From a checkpoint of a small mixture-of-experts model trained on Wikipedia.
Experts: 64 experts in each of 8 layers, 192 squared ReGLU neurons an expert, 2 picks a token, a softmax router.
Training: a variant of Muon for the experts, 818M tokens.
Below are experts of layer 5 (counted from 0) of a mixture-of-experts language model. Rows are named router (the router's row for the expert), gate (a neuron's input weights, with its number), up (a neuron's input weights, with its number), down (a neuron's output weights, with its number) and show model dimensions 0-159. Each number is 128 + 32 x the weight over its row's rms, rounded and kept within 0 to 255. Numbers have three digits each.
Before each expert's rows: a language model's description of what the expert responds to. This comes from a sample of Wikipedia text that the model never trained on.

# expert 59
Final pieces of personal surnames and some place names in lists and tables, such as -son, -ski, -ić, -berg, Kelleher.
router:137136165108088129124147124156084177155117109140147130093145137166099117116118138172099151160128124098091119175165130107168078171108199114189153151091101134117192088189164140173124115158105160134090166139123140101141088175100151109099098135094063122118139110124075093137084138113096073146060162113087130144119157093099147147110196159082157160174137119123117062078132155109191060136143117075131155112185160122190106103171075083163125178165145168097118156115130150142116175078109137
gate0:148115090105179159131114147127134082114189137114088189111204084153133140139125173115100208135137195122129085170144163141153123108110138139090085116124127142102070123119125112138129112131128161111129058116148107133132114122230095122134119133158117118081131149100143120110091141100091135085118137109081116192134165122151119144062142137111123115154145135137230133070199121068137116053130126037177145104132123098131132193146075146115126139126148110101118088146138216131142133101147147
up0:134205130128121134112107119115123145133169129129192120135113150150131159118137101116140117139121128155093154107125132109080141055113100141112133138117178030165111204147133110195178156043145133096128110149168078137128146070127151177095125137169085128111134133154155093156139140085189129131170128089125121128121138126148179143100136098122133105122104078124125205086206130087155128190063135109127124116097138178123084222127117085115095119114036123140142072120115140184153137127136100
down0:188120128162127104136105180114136146137126114116120125113137119110128117112078174135091152194099179154107126112181153178096131238128109148105110134112110146093130100128122087130187093168125137092138112123051068167179106109136054182124090153122153135112157160090121121162130188096077167097145092130105018138124138091126153118110124134115096219132083168126172104146188148118166152128167121132149098151128114127096094109091149135164133129189084163096106125128079129127150184111142131
gate1:171118125144123160113089112147107172053121115134092107140136125104109148128120098134094122133204096132228167121129158158139079174122070124129112154119086202168128186129164123078128141106059177127191126118149158070161161142130076141209115138144118154141093090104131225121119126125127111141157153160116160141106115133146135120132130132098126132168127126071128143119117122085158152156126066121119195142101100136125127137121134129121097049169124166112110075146081167074129182050130118
up1:129131092130128150137113120158116163082128124132078134131130122118121170132124099110048129143189109124222159122108128158192098155133053108118119145118109209176116184128149099095128142114057201136171126125144153059143159150127106126208115141136114137123087101113158212119098126124130108161171143182134131133129094128123130131163113121084111135161119096053133150132118143115191129168128079131124204172096099143123127151103135128104121037150126152112105081143100146081125183062118120
down1:131144096171163113037150079173163122141109143100155134151155133081150180142128134124060113089166101180052131120125145126095137157161117132191126116191146124105077159122071143144164115112098149150172113099116164125105140125138057131134074137122146082139060084116092141129138108166138140105127128152143137122199134131174196185068100151089106107128154118053150159098120090147129122136131141150144081160082135083113179142129161136155147113158123175125095044122060134120094143174113120
gate2:091127130105122238096160148110069207106126066152144116089194147133132129113094175117205144134127093127147129173112142112071125119138171152124120107097117133100122118161128151120030060139113157136154110145137114156113151154072125125168165148121122000139128128157125120131171128196095139118128122126167093119138166134094113179150127146123117102121096121124128099141138184119124109147132104126138116092111113164141146091134107126136144089128131136113083158125117059129134198037149153
up2:149112151146117079123075121118136116173126124132116123156137107146099152119128087145128111105117140138133177052117178124098155125187078130139147127171072074202122141098127071149171128121202095122133103110118117101117147143127091117127116088196142206142098151105127126173100126083159148106132136134086126173105167100110080092118143131163113115127154122115166169126143019172145128183161191121170128153129111104126156193094116102125062179136134099139127093125155103088162125205130040
down2:164121173127155044115118124129132150116129126148120082129137125107142058108114124106207112071152128103167127125136189127085099143061091128126148101123159177144094138087108147172159170117153178142111142114133094135183141169158115125179134131057080081095125171155108141153128207115142133079164153147138142065184133126125184082152115058123057217135154108101171159116099071150128149174109125141123106125132130171122141115127164118099118123081129066068115115128159140102087136173109117
gate3:138119154126108100137072151149105123122108120108143120137146117120125123102118126141123125128126124158159137052108128111159132222180105076149119112050110134040136127131124117115118030173134140141132060143188130109144182146038122112139109073123069091086130081132133145131093121143188124125104147156151129106143147133110145159135099161139129151073076110149155077164147132126157151048127076122163140151166109091141188167132142110214144134216134117180128124171095140121158156121142124
up3:144145061169130124123166069152146150128168196127127119123128107137099181183107136110168168097096112103157110168167115125151105130170129144140091171177134118135138126128171187120133127124121112143168139124000112145077150102167128142137119149129115149130123109134131137113147156126063108143140175139153133146073099145174131072129160093111086117203163159053123152095072103107127125143079217083102100091128116154118124134120146068103187099075128114118124131084180085115109068139106176
down3:147191128068156139127052134106165114148139125147161138070127111153153102125068190191114123076123130198163147054076125170177144106101098088117113128103130148124146126171221133102126139161129094130126091123123124134147117185142156116112133076126077180098134096120142122133109162163086081120128126128134109134087128145128171125118126150169134151128110120130131154040172122129093143113121109149093170140179124128120113134117133126133076193147143123075190112145006115193098139147124093
gate4:140160196137066093124096127093113162129181129123085186152086187132108134047129120143142130109160108131116128126093219129053084097120145181128163128123079173119049136124138127155128085145128131174094095167130134081093127125114108178155089102127151130191088123105056124122132143060113185169115056168125149126142162117148095078162130129140120084137166079150134127149117126128093108116052116145146149150116121083160146133132156124183094139129130121161126144149122164080089206138126139
up4:127112087086152147189145145176203083122132096126095154141162110130163158164132109100116130128112114099106139124139121131182122118120117113123128093142138078131184125097186094129130154053077120163129176163202108176155115171128150146103102115124131145131121135146116108170190116062155217130146137137166120141102199119111111133137126151094081041159112096129146166151094111126113143122133135125104050080157147149121145079110092124099125131012142126154063122122086141202161124139104114
down4:188143129104167117213066100169133126104136132135127128142112136130152126130174162147150141154083130168105154053200072068120131106145110131127129118232104148079148092104114164094149108127144134176125127128066131068145088113127186127151098128112074125109149105069156140100135070171113063097053184103124085193094187144133131067139085139101159086132101129131145135139139093122138122114115136164141103197163135131114130129132143111088105158122092146131153128119148156172160119114119198
gate5:128103137100117128103130137148124107113115127134143101131112109099128060184241069133118127146111110107123059190144136133144082128135136113122155168054074166159113113089119128128116124166089122102128129143085209151118129133130120130151127121109146124175098147121148141094107124164156152146131122145115138082131145059118091121077191111130150127184198182163079120051122174087067143112170154049128132182147129134111122185118145160142156129123128187165127061150038121133131114139133136
up5:140132135137153180102107060126137142108128096114130131174135113105131151120106195137141134141136141128142142123125156127096130152075073154128121069172169079086112135120158126162106132092153165168129087167153093134177125144150135132124138169135144125047143116109129086175125147180142096124127115142110122129182109155149119110115097063139131192128063117085131153133112051136196109243128128182029100144105155153218122107174049130108112145132092066133114132128130136137130085114129092
down5:158155092084182130095033125129157131117105163107152173102131116168148085094127152121087165147124163125159127134116158178181197031113103107103146091124163110108186078125130108087103066131095131130144149122153137137154106133114148162150149140124084134108125126130131170117174133156134195145177116138134144031170169114031145107164150132128155128116130168145100127107166057095070081157123171185184139137111101059167149124114123102155109139126137124122094081105132110096144122117107147
gate6:140178156126137171075084114129123175129100081159149182130150200125169153121129117119142128165172111141112158122169127177120104110115180105070103132126126116122121169121178129130093106119121105153131151144122061126110121157136183127114109121119131133126126098092128156111146089064154174108121128189124115134071171085044141146016160149130079122131151073129065135162132140202123081155120057129138155054117104123137170151161124146054155116117094113158099128179117201165106121105124125
up6:108046135132107084150190155137118082108126187098096105096111057124037119139129149134128093063122150056147111128129143112117118154148071151155135136172145132158134131111083118130121115136135139117130105108131125135169137102102083146134136118147129134133121172165112105118113170142105131151129139038110176117202125173157125099202117107114164122107135143129161135114175128108127139073146182147113069215151132143160109127073161128196075121213167120110133130136145034085149129141158146
down6:127130098119152118112126111159203163124122116131092184095115128136139170112129104084116107111128127093120197175125103135064146124112150126237102102201128185139131113200120124147125111126152175152164174145144074089040088144113129097135092157168118169205080157149131082072116092117156151120056100217110104109175110126126124121111167087133095149200148098147093128131133128128081170129170125135101129164126139151173121127111129147128122129156203121120129118127124106107065123115124152
gate7:165093128127127094182083118157103101122142128148181154122179173177133108105124147107148158148185096176068156147127109127099125106161136105135151061135081123097089094151083131156136127130129175115201120102146136112149145127045157114064099199178101090071136178201175166155060111115162140133081130130150123106108144126182114073119154137104129090145143112104129107176127109143154125138116140128144089156132130113120129176154155183126150114082126114138134118176044115060146108067089069
up7:090127099144140153095139093102113128114127138122103120133111095070134137144135115128125062133073172104186091107120142066148122160108120135101108190167166155174156145099184126120128151119124064197055163140127119120109127128197126131203114073047173111146116099064101054124174128120124132159181146133127136189134121121100158150119073123159143146128113161150131189092117147132122131105114124161149138112140130147114154059067126047145128109153142076135127147115202103183138121163191141
down7:140128097141140110098165152128157107142146150093123086135121119156116126122119187048124138070137151079126186129059127135123144133131130156107173150089093142131116132124146185155086076122106196131126128129151160095118123123070130156134146135130133113126126117132092117137139115081212174107135134130138172198130133127073130123054117128101138155005127165104162129152088095094090166106069144148143155186112235106110121134138184125206102091175106108136136135140091103134127092135150177
gate8:110121097179136084136157119137112120153176122094142130156126190161128123092088127145082175196083128132146151214133176138113110111122159100117079078114105131118124187121126145121119128125153129108128163128141102164134195169131196142132060187130129115138144139117186124092128113154147093126075103130116121096123137095103148171117119122111161082138161046128122134201170214149148092117093160107100131135095015099134094127130128152128130084099114182126127172126050113167126128061123137
up8:122118125073121201125119125123184142085086133146108132116107043117159126181220129070128080062168154139139129112118093085144130146159122156131150159125156117131147076126173109156163126112071117136144119127141138050122073082130075055148197090129122163127112124131089150160103123102120181138161145123128135145148106166149087113126151155165113146105109200126128129108092048108089167153165095137133102129168221146136194119132126128100151135162111095132128083136164126108158091188131104
down8:155117129135157145141089051131125114134105169154078181124119138130125186126120140134144169055136148134155190141120143152128129113106061111137141122087155119099073115129140118110096222126184154088128128082151112165105113128175117118147165126137127146085039173137136130148126124181124133100128144172082123038116064072121122050229124133145129189117124122145138128119133144139136140095117185124127113092184076141105146190066122129128138104103162106107146130171062107138141177125124132
gate9:149143074152127122089102107140191084137122153107164149165151111149105126125152185125130058122127162104126133071131130179176132158129068136070094133120170147155136051161103157045097127141130152048083130127125111126147136143126145072121131153103180080122140169125080128092112143075149129129066112197068104207125082131075142171142131099137157101128126119127128195147091174128151124117121190133119060102138137131046155122142146139133093068143124126091111100161142159134166102153147129
up9:078103163091144130193145152112050173114160091133080106116119148128151127135117074111128182140134096163128123189112127067086122084131162135165158094128084128133124201097151102168158133109134103247143111134148126142074088093113113166131133116139109173127119096130209121161137112160092126126222148052164152071128186124155115081118096139134086185137129143127128093111150104135105133141156099113141205144127125114202086145125129127122164155117137129145160149127125107110065158111120126
down9:055145189116118101111106151065133114078213116151141144132123136145151128166158094189167130127141133131038128160140168114130136105082117071146124128112061125095134144150188138176124072134113035128087125142124113116168198122074115147069085154086087148121140106169161130104124084143088165131095136119147117132127166106163099108044138133136136180173119111123104125141214122120127103168106164138121140115062108201141175122111163118146159123105138135136150143103128140073163123150119127
gate10:169130088124061123130128125134078175117133123171159153090169117124172130121131078203119110127104115100107127143151086068115104130168113206134139072167178095089097060138223110128101154074148153059161111119154099098107189097138123153182175133110120173184154114121122139162109104152176122116219095141107116157124121105131129113111104143167153083167121130122191128131140119084125108166166127142118139158113130126112127139107175140120131133153196122154106197099138035161131123116118127
up10:076057217128205155129125053083209114128163048131101130209159071124135209156113152109131155128124125054134140158080139147131132173134135119158147138104183146126169108126110127123143157144113096137121102095117178078080124120128068116098137142116125159072130131123128010153107146080156108130148127188114123129145122165124099113130111140148114095134117124130135124177119153203146173130153151126134162092118136147119136119130119113131110169098083124095113103092122066159111143106127129
down10:153147127130070051144106160134084139137080129152138134058121093129209061125145069186130076122090122120091126131132078106129106121226129161144133115144175132094149063167210099122089126102157148101140135107150142079119153124122130161173120129098151188178066113130145203136124088148136137104179114145118148098115128116159106121130128137140164093147125136153230127087095123092138106128165139129166121132059127150131117134119127125148087140214162148148109127105120062149122144102137121
gate11:098113129124136099096132119131140157161214155071169152120133125129105130080151127131107148179101068174171127205143158127178085153144126134101197113111215135161091136166128129124101147134153226031086145074114116160149142087134118096151133075111113128099068147117056172132165112128124149120133118124183128129084132118129094222103159107093163130112125127077139106167119127137189124127139144093161112122077075147139111101122109117126058133122118109144128115120112130102158125098070125
up11:126193185126141161099114148127114140094129133166123120172136119124167128121187178094117089120146160159127127137118132065099122136071134070061066255128081143129112125120174144152135121131111156139125109134146142123127079181126127174075165121206127133130136084130126154123094101201127126147190092123061110147120068109130110141129129146132132113129123106155068127137118136078057130141127128162090116108155130075129131107152189139078127087142086122115121169091171117220121161113158123
down11:134144133110105128172177168126123121094084139136090103126097170065185129133053118133082162012078123139129198148124108123150105075117107159133124134119124125095174145160111138179208186098117068135134098158108142119128149127162164126135126107106171131074162127137087182065138185113119118128126129151126102149102180105112034140194122138152136141114195112147128086120157041155102155128159132109094103121114185147126143135128126106126151140105133121096122153138086159108093090141185142
gate12:137121132177123127140139140116135126127194129087159110142162135133112169090175115137124098022092052092204117106139113119183094122092113145129175125080100117137123125127099150094151120127115097120130116144130110088098112134078133164126134155112133088133100198139129204162126131156142119098115141090104103128166097138077170169152153120141169145124158039086123108067141139177149135109129113123165140097128163153163075168170128135126122127109098163211131245188095120087092169118121122
up12:176107133150114145150146130120133104132173127107187115154154123130120179118170116120135063025085071109197111089128114121192093130094098147130205134085067088129127127141103159084137122127115095102126133121129085100093105117057129152129134144103138114127099188129130173146128146165138109118127139096126117125168119125100204152155149126148131148122172061120101130049140151204162137126131123105163126102129153164145099184166143141131120104122096138197152253172126111085088141125129115
down12:130108150163137118070139136133188131161077135102119080071133187146131149129089129126120156135143138138115091127222097129140126131130188132113129075131144144178100181103116000127139130131136085162111112139090073101126064106059129099121093089126232145143121121167121136170138175169145128092116142149110168121133146164125128126044164143114119152112195128165116104123083109112084146112169131100143148134113119101160129135124094140155105123104136100141221126175104089122142190127129123